config.yaml
hidden_size: 160
d_shared_expert: 192
router_score: "sigmoid"
normalize_top_k: true
beta1: 0.9
Below are experts of layer 4 (counted from 0) of a mixture-of-experts language model. Rows are named down (a neuron's output weights, with its number) and show model dimensions 0-159. Each number is 128 + 32 x the weight over its row's rms, rounded and kept within 0 to 255. Numbers have three digits each.
Before each expert's rows: a language model's description of what the expert responds to; "raises" lists some tokens whose logits its average output raises strongly, later layers aside. This comes from a sample of Wikipedia text that the model never trained on.

# expert 21
Description: Single capital letters starting names, titles or acronyms after quotes, parentheses or table bars, e.g. M-useveni, T-rue Love, CE-V.
raises: "O", "U", ".", "V", "H", "Y"
down13:135095088067138121111132185101165169159135119158182116157100163154152142075102070155132157106129082147133124165087169129140183122145094176121110154092092127142155132096109156150084122151132137164114098136105093131133136099121152131127174112171105168102130158114075151095157154165102155192087133105047168135115151110166123109137179128086159114065126158115034081098098153100132154135137142166146101152153176147097144190094093140151084129130202080110116155077063129117069113112133202
down14:137113126065170116151166071126128107130109134168140147091160080188145175209149102140092167122130046169109130111136081153112059118162079134149102098151086131139170129122158136125121132108105139149114134148061125095165150110100145145125131115175099083116125106116128092180085098147082144081108137089110192060112080105110124099133121198202121165176147117120162116116155073170209124121139154171098187146044128096150120128160129142096118163177115148110149117126161156125104144155138104
down15:096127159101046120157094089095112161081101173090137096091175085133134143196154109125131153127193140132057118123128191086145079137173143111132154103097123110117117144142123157155145158138153103049116088094050148111109084132135217135159116099146136165141136121129146145185099121146064168123081097110142130115086135111111158080112161122155152123137131115158106045158167128074135117167137172133196163128108143145122149100104104165131151116119082139125072146144107122210168178153155137
down16:096179143140088174179123101172140184123118132116110115098149134074129104132114165166159111104170112157129147127176135082201176124155109068057137146190166104101153128105116090160147141137151124090072098130113100166101169185133112088115100135094138097061126166162197123152123147125109130139157098176068161102112146098068144142062123133116127072177162105120117107193063182135127118140129128171128105162174155170147154107092108101086097158142079074085130136158104159097175106142139119
down17:072174131131108141145110083133104125192175161119148133107114146153070132164065127089152143081144128131195167120119138156165120113169084153109098229136096098138153139161154147194088115136110080144155115144154106167128134161172055087098100131117116179119130130092095122120106128114111112076165101148075131157125157156130162138093117126159136165145109160173135076154123105145133116110135142131149123095096189131102072200133151127124111128164114149033096124094092136030133087112109190
down18:092112121107143176123069119090072107122122099142084068083144099109112120134198132128154139112133125126164202149114159072162142144109112177139091156117156152153148118136131038160083141112112112141083136130152177143076148098062191094139136157158146117151204124130193173149114108148149136125089187110212109134118136129059117173134089079089147111117114137182140116148110151124180151145134124135076103175176074128096118154157136121156113178127125083145125095086134113104060114172106150
down19:188076137130197123137078122056149120151167146110151127163119112120183118127120125120132140139122105077157101124108086198119125102126122121076138141120115193163137144119095200112165148120100093184155069132091114103135158145092131131136113159120191091132120145190194095045135093117149085135159100121137155127159101113091151065157104165152104158084093062117115151115133160105140196123130112161139122159141136130147106144195142128047150170117087188131117086145065090132166120167112097
down20:132100091097077109114097130091135106062165159138216062105106102140110110096135150116138118154067144119171104140117087132110137114156071162183125129093138159118121145141166140100165095170162135143094119119133099171175165117083134162168106105169124135162124148085128081144099091155124111103146133122125101134148044145074169064162169137119122130118105083081185096124173189130137149175184085156161110108133130164099076129154139145094118190096127202137134130148085095223132146145103107
down21:144047125129121130126136155128140047115123163117105135161173195104144086122155101152111182172136115095122167151112102089158099149138123178121072131162114172086112133058125120140102130135139058178139165088182184144205160099182125137123126102132095106122109121126126112148127156065137176078065103070180124100172135101145103136169102126169080104141129117086130188162145143180123100108112088088122138184102162076128100126146141092168117176144156114110184159088094155164088114154130124
down22:185174182149087094144111106132075122096098084085089140138155167122077057152121176169118084083163165054114169086165129037113101122080130119147128085189190144199124139086127109128137105123137112149113102143099122169156112131150155125138172103093096141151166097112156167130164105120140125140142153177144128098131123119091068165122125092129164137091136122154169140121114144125123172148117134159064069143195101080070175152126131160122157164117155114117113113089183073145121127145164184
down23:093143139110135128044136119068103148143121169132140167125090145109147191161141157113113094066134119116086174106143164109095106153142117157119132081134147102135157182122096111126110155085147160170080194067131081142106069119138147145117075100177117111131095150055140129185066137102059170123096148149158099153097125162108122174125133093166152081165160163135129125173171128153124173112129163169093101111089118124069181049105121165123197117169121159137149171157156096079139158117147114

# expert 17
Description: Word-middle pieces like et, ot, ut, oc, iv following an initial consonant, as in b-ot-any, g-ot, th-reat-ening, pract-ices.
raises: "ok", "en", "un", "em"
down0:083122179134123070097109143144159102182087155148115122117174073174176141147084186117153089175132149113092186111092145139111153117073132092162150123207172130114135136118156098127124131111144103080145176150134104110194098078064181092064098157097073122099164181141081082142107162115142095162151135153173108110158141105164099147135176114138126122116159078155074178121120102146084138109160065167145158126083097108115164138076166133115184127175125079109097149106104157103115134138163112
down1:154085078082106073096145190133135092115109076111159111117136129112092148116095120137127131143142098181063171138163110150188082146158081160161182117153133120134168089087113098109123138116176123163175156109182091164068125046104090136101140117169124141064113145196087133122156091094152167105119139121104205121139080125126122090125137157081139111111072152118174116158167143143177125100100110103113114155136162155148140175098125135168179132051177165105105154107196116137127145127129186
down2:125139149152110078169130105171131142136118154157138097090116133073153163121115156144093097134132130115137028186163105112196171109170105122132145167118101170123142103171122082111128142204114146142157110133134078071153080080109146169113153131155175129157152115161025115088096100114134182118093163100143128086074130138141096114131162116109139233102118103108155124101115148097169154079109157179145167092132119173180148126132097092211115148108106114124145115109068102110103095158146106
down3:112126132060119153119085146117104172196101157116119098132086125134100098146143078116110112135096131160158065109127187216118163123095150141181147168116135154071166094114082110131132070181131130105148101129073155138138132114156180161164090130145172163103135109063139128107075146127128109156119169090139116146189184142141111132181141132082096130138167171112130093130076040149087116117099117162186095096159093164105154111150180104126119103140118099150101146119183118202153066082126134
down4:144076157132148118204245137130142125132106147128129098100187156148128091115132127183132148107072079099101074118089126056084090120103077104134099148185130128135188121158153113130092184150114150138138126102136191138114151136113118073136137165139111075107132164135176143094138124101142104131168143164168087112125104111109160126128144130124101107091180148138128133173135143175087115126117175147141135092089093064132116092089094176111132102165213077133153064219151108110108124108120137
down5:144113102121109134169186097133129150105112078138161076069170114108110072172172154139158169132177094116089112097187070091178068119149040139119172094138101104068153082137155104131193102090124090132158139152073116135191135153108170142116152130184117122154169078175115190116132116148155184147079093179129158104137120121126151114108148181143122116057112131105122092115123110135156110080136140109131109132078163128092108120073112163182107092181106139156129107122104155168162138152159161
down6:162156160077122125124111153129154187093110083108136082133180164106082103068134157114119120137041163171124174099122109068095192175164157177101064126142125081175192100143121114188122137151094115100111138096113156092115127131085117140123146134123090181099192145157159163115143163152085153142087159121047111138121024100111131143138113149117113107146136124100159135166105140163127127143129107097098142130102104106083131161104194129186128181147132171144088135160158143168119141061130118
down7:151149124097125153138158135127119153173085136123155169141206082109168142155150092102114106078184206112110161159118121134065066173114104127161152094155178105148185105134143165110135150156123133096122120147169131108136077143149152150103135158107099139120102142111123127139164153130090052098107103117100092119139116096071097197187057141137134196078145093112052068099137086168091156095163096149112127171115153131185139124136140081088162092146140097159100164133110069094101156174147137
down8:119152163115124157109160086165132176102167172139118086136098135139100090129150083178183096109153120125143089131167126069082073146102123099188128119105126149155081094163097095178167083132079109152129141086108136101078145110122114108104145141128151096148122213121130167089148076172149158096060104144075151180129146127161140189193180128088176113166187135064171126071114087105187136149127134110138151130079147142084112130102158125112081123097110098119144122140088149198124140167169129
down9:091115100167101191131101132129098172207146185142112134170157142049105098107086142118144209165146185122147073092099129126097122133119175161132111117133124142088146111094150096135126137079119135164129165141113151100125129104102128119196181174121140099071115101176119172092111140147023164098125170115164139133177133123147142052131096082113102124161121152064091145167166151094092122141125157152156090112143120109128142092104162099190167143082109159079147116104184089133145122078130121
down10:155095128102148139195129123154160155151110099221101206109154164152118142152139117123095125135173172157158124166095091126095087136142148095161157128154146103097160118108111140141135086108191154178092180192132116180088138113143082115067138083094078107098099076123082138170113211105148145112104086120130111177129126056111110127079101109160102072120182102109052113178168164118182106139089101118128131126116100149131107125206104126174125114117140116148127132112108106122133176138119074

# expert 4
Description: Opening fragments of words split into pieces, mostly consonant clusters like fl, st, sl, cl, meas, plus stray spaces and hyphens in lists.
raises: "on", "as", "un", "om"
down0:155121134128171142077093146136140182116128171130166097145186131122191160071128157077145123075132108095192191163129171168146089179153127110056151056166178130072166159137128139064113159148137129070119110106154170124091187183098103182113141098145135080131146046151126111136108132123114139144161125163135110087148122161117147123093122152162114102146154135112105116107192169146129109132122137022124154097139093089101155157095135104065153149119106114103099079130130155096106175125120135
down1:185092114087105164157189156106118064147142127086168143122161091132078149136147107042083124107159108129130130146128102077150134114090121131093137177185207098146173173140038148131181146099122126069135160180111135140133043131142138061087112137102178154059188114179110089122088118102186149142115111158159164145146145133106166130071120103135142130168154121132176130147163126122157084091105112121098164178146087080165163111144140136103111144129093121111087138145101125126110154153114140
down2:173148157151205178138105109092138125143133149145156083156151092125176128135094135094127136146132051136082110150144106097113169134030098142174126134098079174205128081099159104153093168143148172156147151050128109170113123108140135135103096159162079157128136121086150079093176141116137123189109089126121114101113134189056100120143125109111097046127137092067122135153152151147078083131113163141134196159143144160107088107121145164128111112205127112151149170152110115100141093119095127
down3:133068060133111107081154113106141135084108149120167086108097134119157183117120109124137186144171136147122128134149126155138145097138131055158105130092101087181113149156157085171155115160136133068116139152106106114162180118152159107177070105105133139159135058100151153143163094077056136152197082098113162112202180130096071086108124075108036105106080090152134115140115142168151130113107140174101135204109109181168175156146132138144110084127159131144134123127103140148155098175161136
down4:184156122178140122124106128127163092120155165070143124173131141086111113160155118075194133094100175117160177154079127124082138180147097084111161123142141094093131103124099141125125115098107152077123116108159116184173112129089165148163123153216148134120159077187177078105117097090135191144134116101101141144121111106156077057104198080073140108104091177173110161130106117130095140155183098127080101056096112152120159099081176140107126146145160108162174094181118107118120112145092134
down5:092183121067120169127122101144153128119208183176153087142125115090103137111137154103101114105148163133186183150133159163159071207074136150133146103156171094104122159118156048114135122143139102102113132143167115095121133155134064149128112127107101130115085099100122087128181112155108166132153131127219103082117084101135156092143180145168225145162147122131160164094179146104128112133177108101110102110146124101125175099130132087158159120060155101091114111098087138076152123101068106
down6:144060110114196148153177098174114126147111112151112138117093093093198101106137139153137125148095130044147100111120099113148134057114078101152118178154150134112150084097144111133168155165230137140131127115128163082141044141115140082070108112132150102098171099144128148172107143120181105144107085102164117153121124060126139130163111146122090113094188121100149120111142190140082097084113161129169101163110159141110201113120205190130127138150092085119171119084136099127148119151112167
down7:108147126113088082088131143103093120173115144123132150139118164159117113155133164132155093118091190091176085118148140078170140136125088148118165165087102109077122123112155125129154141131142147181122095048130124082150091074118092158101153156162129062124180140185155111116120131058054115110124163155093130117162166139133143130053122122121158111146081075133102096149223132142111088112130159111157122140129172156135135123044149192145114141115173218128070129136105153151147151090127194
down8:096185130157137102212105113085147173125134174167124111056119147160164145160113179113105105145151132171138196110098115168130092110169148127080104186121115036119147109117131130138188117121145124137114090155149121157082127083088109115119159116100118152130140104107081149075075165146142109124176176116104096080114132162092162097078117127102121142130200115115113130113090100093224149124140139081162144068105193105089119168107143182163152137153122109135164118091099157084124104108190141
down9:094075189120081131145192099079110080174168151132121177099134117123196080120129184126154119100069197131124126167121164148120147142109105181113122127130123094064125168077122140110156064157122109168123113115148117148173118159161120170102086157099098076173152097112127153129057152165148136170114106140143114158148109147131109080164141170119150132072119118082098159145133124126143150062186154152125177079079063104126111097148126174184099130126112109077131145131099045119137106147172150
down10:095117122114200112179135108137134177152112082120168170097143170179100186142111144095167105114127127182097150167119121102129136103152171201113135119123094152112106056155106198174094072117153192158135130126156130123074119104120104089125119043117128173154160148101165150174181027140180122110124107121112152149165122121092105151169113113099150158153112093120123088146126083137149121087103133077154159121143165126105107093151134140140048108138112144139123142050149137104072150088083107

# expert 23
Description: Dashes in ranges like 1993–94, slashes, plus/minus and dollar signs, math braces, and word-final pieces such as -en, -ich, -ens.
raises: "a", "r", "ra", "al", "re"
down0:139129105113150153165124110101104114119054118166090108079119099195118089111162218119152097147175125139157102120136119138120153103155135197149130084090126118137246092135145091092095069168085105103075131113120090158142152171159120129131147142147124126119166136100122165154161132138107105139171141082122121122141096065150179158183132128133164097066119134135099152116101159169158139040106139130093102117092158053102116093102159175132168161186148133113115136206136115117131103137123077
down1:092149131118145162090176169126145099091171140159129164081093111113126088138083138078153126163180160179133147109172153117175113150111069082144178157123130167130176124114113059109068133156116163128150164120124144090081119135114146169102174072131182150132113146106076156172069143117117165159151122120078130146095087117044142121146113186143102145167173190071141147113120104102154126108090154096113092105076096102138124131110124181140100123093189105101085134214163106138128110111114195
down2:139097104150073107101131140140126093136165044150091133063103155083109149113133119135143203106127124097112113169154174136145085119112154130175140102169108116083091115091120188153147135156155110171136127104173174051155182099150114150145122069108137169153121130157160139197109177166133114130134106121145152099117186110112135115149120136194152151121129107211069112127139178122155110121096183130107121122055140136123126101048033107145141133157086153109144176122096111129101058144139142
down3:141131139087108136119094099130097115097122138111116109110155150084127131110208125123126114121161144162151072132083113094109139162140164119118165098115131153106071128121133104129154095116096174200185103207149096128134122060141116053167118124106089165137099083132128096076131151135198241119135134121137063101127132166087109128147172108189142099144146083128126121095203124167155166153115094114102115131147138133075108169143149148181133183114096212100096124090165084152108084113146149
down4:105149106137149183146128140097151068160103108125102135128095121147133100098211102159122105120110142173080044131071148076138166171107194099142135167193134161187149102150136076155047108153145130140076094102083181131182138156128168135118147069073115112121095107131141116105139148195125085172066104082141120153185092127132106124124117102115091130134127129197083136175128128105139159128086184161102118159146162117159093056173135147157129111165138108083134121112110099113156161119153133
down5:138139125118104101161174124108206144108170132148164153109184138161100123103134084094089150162146140103084172149141130157123115148180177141140075116057072163103121165127088091080156122133133176122140133137156145034115140076130093104111081125124121113120143230150118129139144167052111157145133153138120113173091165110127109164096107097175114086163106104140171142128134122137115091091152150133121076182118108159147125080201063137139100147134091175127169138105126149102121051082094168
down6:092139089090133188102067093082116093090123126158124190096118082122151109133135116127146205113061137099168113131137177106135154095158141131145130167144111143101137200134065127036118133117109127113095171094130179163162203132080126136146072137155128148091139111057132160102154146146128146192149090136143174063103118157087177156091130111116126055136131118133092168204141111154158121136201142111116117131109086127102127084160110112163100151135117137116165131175157126166136172096160114
down7:144091174083080114183113067080199158121135088137148125144124121136130117071121158120113154113138172163106059177124144181117114139139145087132053162159076135125139130115165158107167159159138086087127189072126113142084171098099170156146103098123086108147160171154117176158122163157145102120115150178167090143080166113137082145157100132101169195154174073158093139187077132100128135156113171102125095125102085137110146159084115085129179052084155143108108131119137130131101134095090099
down8:174101173092183190101104154157109175143128164109095146164113113128116120114099150136170102107120174156148040153158104147068209138154101119094098128062140127174140114163145128047134114130114140114132119104114136174111118145085092145167175145108132142132148058110155100127123117142133129063133130159093128139196123106146215140099158099113178175115101173071126120088127116079080108141114159153126068151120163166108081079117068159102161079150120157127117163151140129166165104115104076
down9:168074172091134139131181076156156072119109150109127169187100148167139127078100155110137139149148157077100173086134049153072090139129167141129165167153129118130128114180125109103121119103135111117079148133047123099095091107145151124071135060063086124171161126160162137153140135100089101113149137160118118131160108102189065155096129166095112106107154082102162107104192164118158120158127152096119116120174150145159100112099101105166127093125134170127156125108144169131150097219168205
down10:140173106146134093125154132098121105151164155137137163083122139098139093105125093102092096131149139146111105086080113080146194180101186161153140077154120170174153169102173097172129144149090103105182134130082143123156095150081125159119154102127140183098092123132116090036167120159103140183102213128124099100113123118191190127143104118111132109164097102128121142149107109116041129145124098142179130128171139100130151151197121128149077143138180112102181155114062131163085127077103062

# expert 10
Description: Fragments inside longer words and names, such as er, it, al, ic, as in conf-ident-ial, St-arg-ate, portf-ol-io.
raises: "os", "am", "ou"
down0:116164107162120136132071068150111149101115119097121166145153110205158083098093122132121115162147135145123125149150109106129091137098129166178130091132202137131046113169133118088162139128107131137130152172130096182140135121158199138101112110100135143183168129117164119172106150138155131086118052146127168121166079097142151071052162184191100152166137053106100110120128116140094197105149097102126133124129130097132149148147132101142077093105121142123107113164123053116166173187065060
down1:127133115134151102132159129110096191149106100082188148102174088156104145071101164113080143158113148157196107148182117079162128123051083150127153129122097142139190095098085128077108056121119172104109176133147160119123094123145123110160131078101141104081116101143183147085128106111146054138162129170146125180077149136142083134136033173097151190120107112174105145148113092151129140148120125141151120097134108105136152129115139156138126126173103158148139083094197180103186129122095204
down2:158163142142168115114117083144178125079125131144130097164112109102108146076126164147160133170133149077139060158150094115157151160118119107137187103106148107104136145145189101069134099141135121125106130131104173075120153120115193118070110075110098110142141157141091117157108176123148153153165147100091074167169141119073127125120098111138161110151170126115150151084181090148096151083064140137193147119154099079064188140166052152124075178193096105147103118047108152122169114146145184
down3:125092169074143118123141071100119030060172148153169101166134052107151090098078103128119131122184163088122134171159123131139156130099115115134142146086102151107141119107143173141128170112164109093126145140062058126129132131218143062184144120133101134155160151135114142100159119130061149087092145158141155106134093126141044159133190118136141117100156155072163140128103134216124156100111142145119166146154130141125167135143152205097170100125167143086150104098085132096141127130141105
down4:125076115154168157171163132113123100172077118104100056126107111123172152122142172150154153157108085154141100153057180146153059147131161123100068104204214134112094136198184173138136101097172184122103080108142111082099160173121103139128146080098121130105117146150122149037160120113114140072110141104129151111123114094112158112173082102091166102158099140075165112186150056143138109094141114088174146181123137145108133128142098161127183121092141127162134159134113119153131134101112137
down5:132152138166055122093126149139091072079121099135156145035032138109142122092134116096097125100130188139131235154125096144129112145128164113129157118116172123122160159119123169138175105128161151069103089167153132130124122143084113156155115139153190168128156121075186115117175130112154086131127088143133060129162115145178175175147110130134107156138161147111160132129114104201107108100147067115062118105095118074177132162167094093126160183116117129069158161131100159142125136089114117
down6:097137134147093124096145136136139169177124096103173150118118093108162166225127138099126164094190160082097057148093147126081155093084091136180109142124138106188091162129123145078112195132080060113168118150122125083170168134210152130092098182150200176147128164081115117153177140130089146149132104120078127109066159190102134094102107102119099141100122131078126141140140095159115158174130153125150128125105095065117124089127128108132138164123124104078080106173117109142103138188143130
down7:056099126119173146127129079155109142112134121190125079165110122111147142128112148182098156117102126180149007078097138159118121151185108093130133141101087101205132101128127113137114105181141097193139138136132086085153102136130131145127132170113107082162155092140176118107044109095177109105138182115156102127127129173158140128123152061116117152112051129147117121178109126128150097087103140143174162142177181066113105134102132173162158123163128144136140109166145069134107099056107171
down8:159144157098097073140199130123120125129124139155153120138090149154136105145150182131089141117158162127089127125104182119135130148107152096191146063173123123056138091129083115112186188136107165128166079130084150111149097131136153117088119079116051102167118074170103098097138136168119122147142124139154138113159159137169110182111137135112120131105142048114140139087127087100136129136101149134182150152034091165128088142094113120068105143110153190152194122167100122094075093223118157
down9:160127079129096130069114141091110079182156129096129150075146144171144125043106116127155113127098162181159103155141144099127128186145207085131158207115097155159146093130126070164091145118109072121086103161108139114129185128082119102140142146120142102123172139138072154093139120118138085163139136181179157172145127121105154162102078136135099111088112120189138113117085107128160078150101089152136115182120110162120208104121053140148131063144110161149106152111098101187078185143134139
down10:152083056158117154084122132150137081162129160134104173128125153096114135135101164132108067185186116130104196169120184084153114141157103144145103112131114137196153111156138102182140127143103083141145142130186120159129173117135122121150112127152105102103131158178090187119116102126128096088089157085105112129168117131205184114116078195122094110147082084156142146159132106142044055174112174193133106110132107103103127147117136062166095074089188147124129161160099101131098117103092128

# expert 29
Description: Single initial letters or short first syllables of words after a space, like K, T, m, b, Sh, so, plus as and closing parentheses.
raises: "ios", "os", "ol"
down0:149116181169184135102131123061130132084093128133138129137153148127099178114160121110106167086126104133147153092200175100106155096201075137203078109147172102112091145148119096080138137159072160097106148174103098154106129122115129156088096112134109166102107126155127157165146199051145075112135148143169138117130140152162133100122070157101040110196122095115137130147068142123123111149088160135135159166145097107102151182124088157159162102103085129172106070161150088166126085140112168
down1:088128099190097129028129167167109163104088081098091160145134101103175148148085160143128162102080107122114212166114148112146103171139168136098155121050189112184142127114101122112119167083157105175130116138140138144136133163142102135144106104163073084154131063093114071097122084119151132127126148097122140124108156097098194123145160160101113133090191093165154092102157115154127125167111142144160182070191143052134137139142142117180121135139057093098141150126161121079151155145135130
down2:099141204111128139118085169175121148150098146113138136149167130092103063143136173111151116130125123160148164093081124098109153159130116135106207143157137084060086128104122174164090118070126141107189160121124119146090137158086115127134105109146169091171135057132153162110191082100144159187068111074123154140159085131121177143178126136143117149093168161111069124120140174086146133077124086109090192152157105136069130180080071141067156068112156152120136171135151110166114138103120134
down3:114155119140171111101077116147147092135143107126080161122165136161090175114119123112105049126084143115152056166116071084156114096094106142134156134178117153140132107150165193132159110176143080117111146178139146181127175068109155096083110091081117135129133099083124204143114159123129211144133111100174146177137167119105115112090141149143158086160082139140134156120096120137111097092121094185158051054118150149116127146126146118115166163166145121175090107136108093080122193111083196
down4:120124158143121088109172133115084186105115134157124089149091093175123130073127057148114144159130127140099104104059149103124097189102178108182140190106134099133160091118145146161132153081141173100104074062154099130149173099170174158102072168164108152163134173168080085136070144174133154130106111133152074157128119124136067136113106121144102168120177065152106132098075106165118167107133127113119140119094137123176108145112100131125165175136148158133131124180156118173060060126208147
down5:201117101110157207078150091112181126120124148040162101148129127113112145203148111148111107170128066095140141146133133100101195146148135110153135134077132085123177142111119104110144144135142103143182129167075145140129094114082160110112171164136098146120141089190145116069138126171176097054160152089146153073128182119122106104121161097148112127118107084137108107049100155114125100116123129123210162131172146056137129167158157134175112138138087140111169140121115103066150069091132115
down6:131071131111110134114141155177166176157108118144133178123126073120155128154037134059121173156175112154129160128086097189152117082145072111163090126196155128108119157158138147123118128066136208066128162121111119185112062129152106120098132132126109118119132197109137137124098089168080099141078135143159107129127126180110168124139129107116123147127150113111091097156141063142139102108128204097166085096140110127089111112158155116126101123149134083127149124145090078156112233173187103
down7:105136094143159102110165120148136146127150168083207115062129101128148150136059150123133101126125166111113186137152145191120103138126142176158194125106136113142159125126153131137208103120164174143092149183083087127083171086134079113111154110140082095154128105110153188149115160093114160109106123112081198135144102145073188092123138112151211105131143126116137090167118128099090206142124141062093146109120156082109072155133138132171100119159168111144123096090142106058117161107086076
down8:138111138150090075154149136136130128145107104078126119083184102160112142130154140104130096146110182138129224145104128077140088131096131201185121132126129072118126200149130145155185118081144122082129145192072167098107168125167147122142128121175087118159101090191121129127093110105143167174101055125151088096140033106129091121133129097139127166120144149144147117114156099115119145099157124138103088205130141114138113103115130089211109124146104186049125154111106137183097178139151100
down9:119125098110162106104163159137169139166136114134058161068160126181174083101107113015129099126154146154103114178165143167076114133172169147121153162124104106086183157109176140093069175106130121168151153105095216153151158157092090070141135151116188063127128125107118113157051097085148129125134135156119066105163131074129132098083131092127151134108115127154129066112107144108140153164174099141087103141172129139112133101156141137168133097113129157106135121130077104129191131177112153
down10:055079139153149084153163203163171198128177092118155098176119164159118173144090097192149104155089156128098127127106137151144102165133102134091100073130093127146138082087124129076209124145117109148138105096164174126131131102157117145091098068106110169148132146118126160137132119150099119158138128076076123144099165133095162109156130185131131159170126051119128157186081159125160167125109118144038137097083131143097070147148136117159150128096135163142125128098125158073119044116167124

# expert 16
Description: Sentence-final periods and other closing punctuation, possessive 's, and sentence-starting The, This, Its, His after a full stop.
raises: "n", " a", " about"
down0:119093110146170088113114090102117126157170070122115140188131135109177132153113166108203062094110040134123243111139118202112108146145142147165175132088066111115154168093141109145180145158110176152082160105170124082115147134133143091143167088136097142132131164141184155135118097167093148108123092108123110072168147139101118143102123119124148148071097153076175119155073142101146121085072104102146085121120137115108190123113123143151167113158098125126138150150106178184149113103085172
down1:131182093117122078107106111124094205122084091111102139126148129093156251089101103174142133202134093134107125157099083114160108174105123156122118127092083173108126101167150043173139204160178103086103108113166091086121138158072077159115097089157115084130114116105122125096129080091145114152142114138148078181137089118146134160171102076138148132123144111132112173150081215067131159164162138094169145127139144127159130119093098094156152141122128158127173110139140141143135156127127113
down2:095140077134129128083105233105122134107130115098118139111165139108173071100143114080173111118162158149141199136137112123085068178118137156121155122152154148129105120106170101151171131134106124110137146142157169134118111130134099119026166050119077186124100125120163116205200140085163161148116096145189097151136066154088174122086091122127111117205170182125124111166121105115151094131133091138123183116101111089150127146128121128131117097177095168143140076120137176077119095105111135
down3:114136160080100144136141094198135151100162105133130147169140130109126114147195157128154099088125117107136132149149098189108122085146098143097145116122202034132140083134121164131113139127151039157055163122205125112197105168148123180132115130144122145130124107110150090085154098134108111145098073124124095139125132097163141101114097116177126155178107118122119124070138134197168133132128142110194141100041169142143122119164172060088083189109142127147081095070126093159113163124109128
down4:087090075141120099102117182138109101180119168092179169135132122132161135137091177086104158146170144087196130147136133066115150110172100126103108106134146079148128122153094159152173102141147104133192147135109137091135140171135116135118202109129113113174123132100187086133089107100065200147156139120131141036152077090179150122114131146173139127095136143121120143035102131120124160084126121160080119117143075111101071173158146086128165138083087156128143156090106131079137098147094205
down5:105143166140152163150168148129118118120139159120086141171110091120134037140164143080153137131115138129163225170150094140121096132078122163176051126119099198120081114091128110172110066175163152089134141102147193206116124107202132129145056077101139116116125098106167118123159092102105149200124089122142081155190129126087117162136102149143147089083165104121133137144067144100115146086152115169127123116108157091169112119130142085149109148095094160123164078120129170096157144087121126
down6:162116153043121093086090103124133144132087107166145137166147125127118160076072135094182131096171132091142200119074132175108148074125165178114113135139203067198130153090138157168172096083131175090135089124078118103123094089119125129135117139122107089140099129139128122160093129181140184109120077102170152097098160129140162188130154139127202134068113187199124115091109087090156098109158185116178126117121106146129146107128140072118145166121172085098142138153130090120129151145098153
down7:105085087094130169158109179123189161121132144141134136080088147088107114135106105162167140070076132155117172163113159071096134131117060146100056117102139165118149104123181137126145149166090168157189089146184098131101126141131097114099151103137144149189135162158130145152135095149155132129136108102145130208107103087166173102100101082117047094167138130091110180081148188112158106148138099172087152130138120095123067106147114146145142120179060149142168112122185115061063124140117113
down8:156168126137151182175087099169103157087148149079155165080176141112078140125153116133188133138144131130137113091081145097094179111140119144062128115117144182162200148171134126100102093132107152140083087139116136115092135106047158104110207112129123134153095126149133125142119105075164093082118179093136153175113131099140173152123150152118087060090116069191146131117153147111149120096096144158132085107136165126077080185162101158144154146136159112205139114078117059071124123162159128
down9:173145112182129106189184191066125117132105126115145134107155128127150125138077190120057151108165125118156148188187110129114095125116161089106131137155181079154124050119060135147099053101163114103113199162103171118165150166109126153109159159163122149189136159032154092092162126117114125148122156107096104073145066087151122138117098127121123114103113113173085149133105115149136107108153122120184130172185079131137125103103169159128125153141077142152098095125112128142111069121121179
down10:159148146035098130142134101150051113168102114165159120127144167087085120102099157073167054132136144121132137093142138141071133048115134150121153090139181110225139160131055125104144154094130115131138089143133104141114128092141154084176139111108131143114121167122199130145057148090161096115135127120103139131140120125106100181116152169144150096098103202168154103149127136143086127149097172139216137113080129100139186165121124140055104132172129133116136109102134084140154157131189088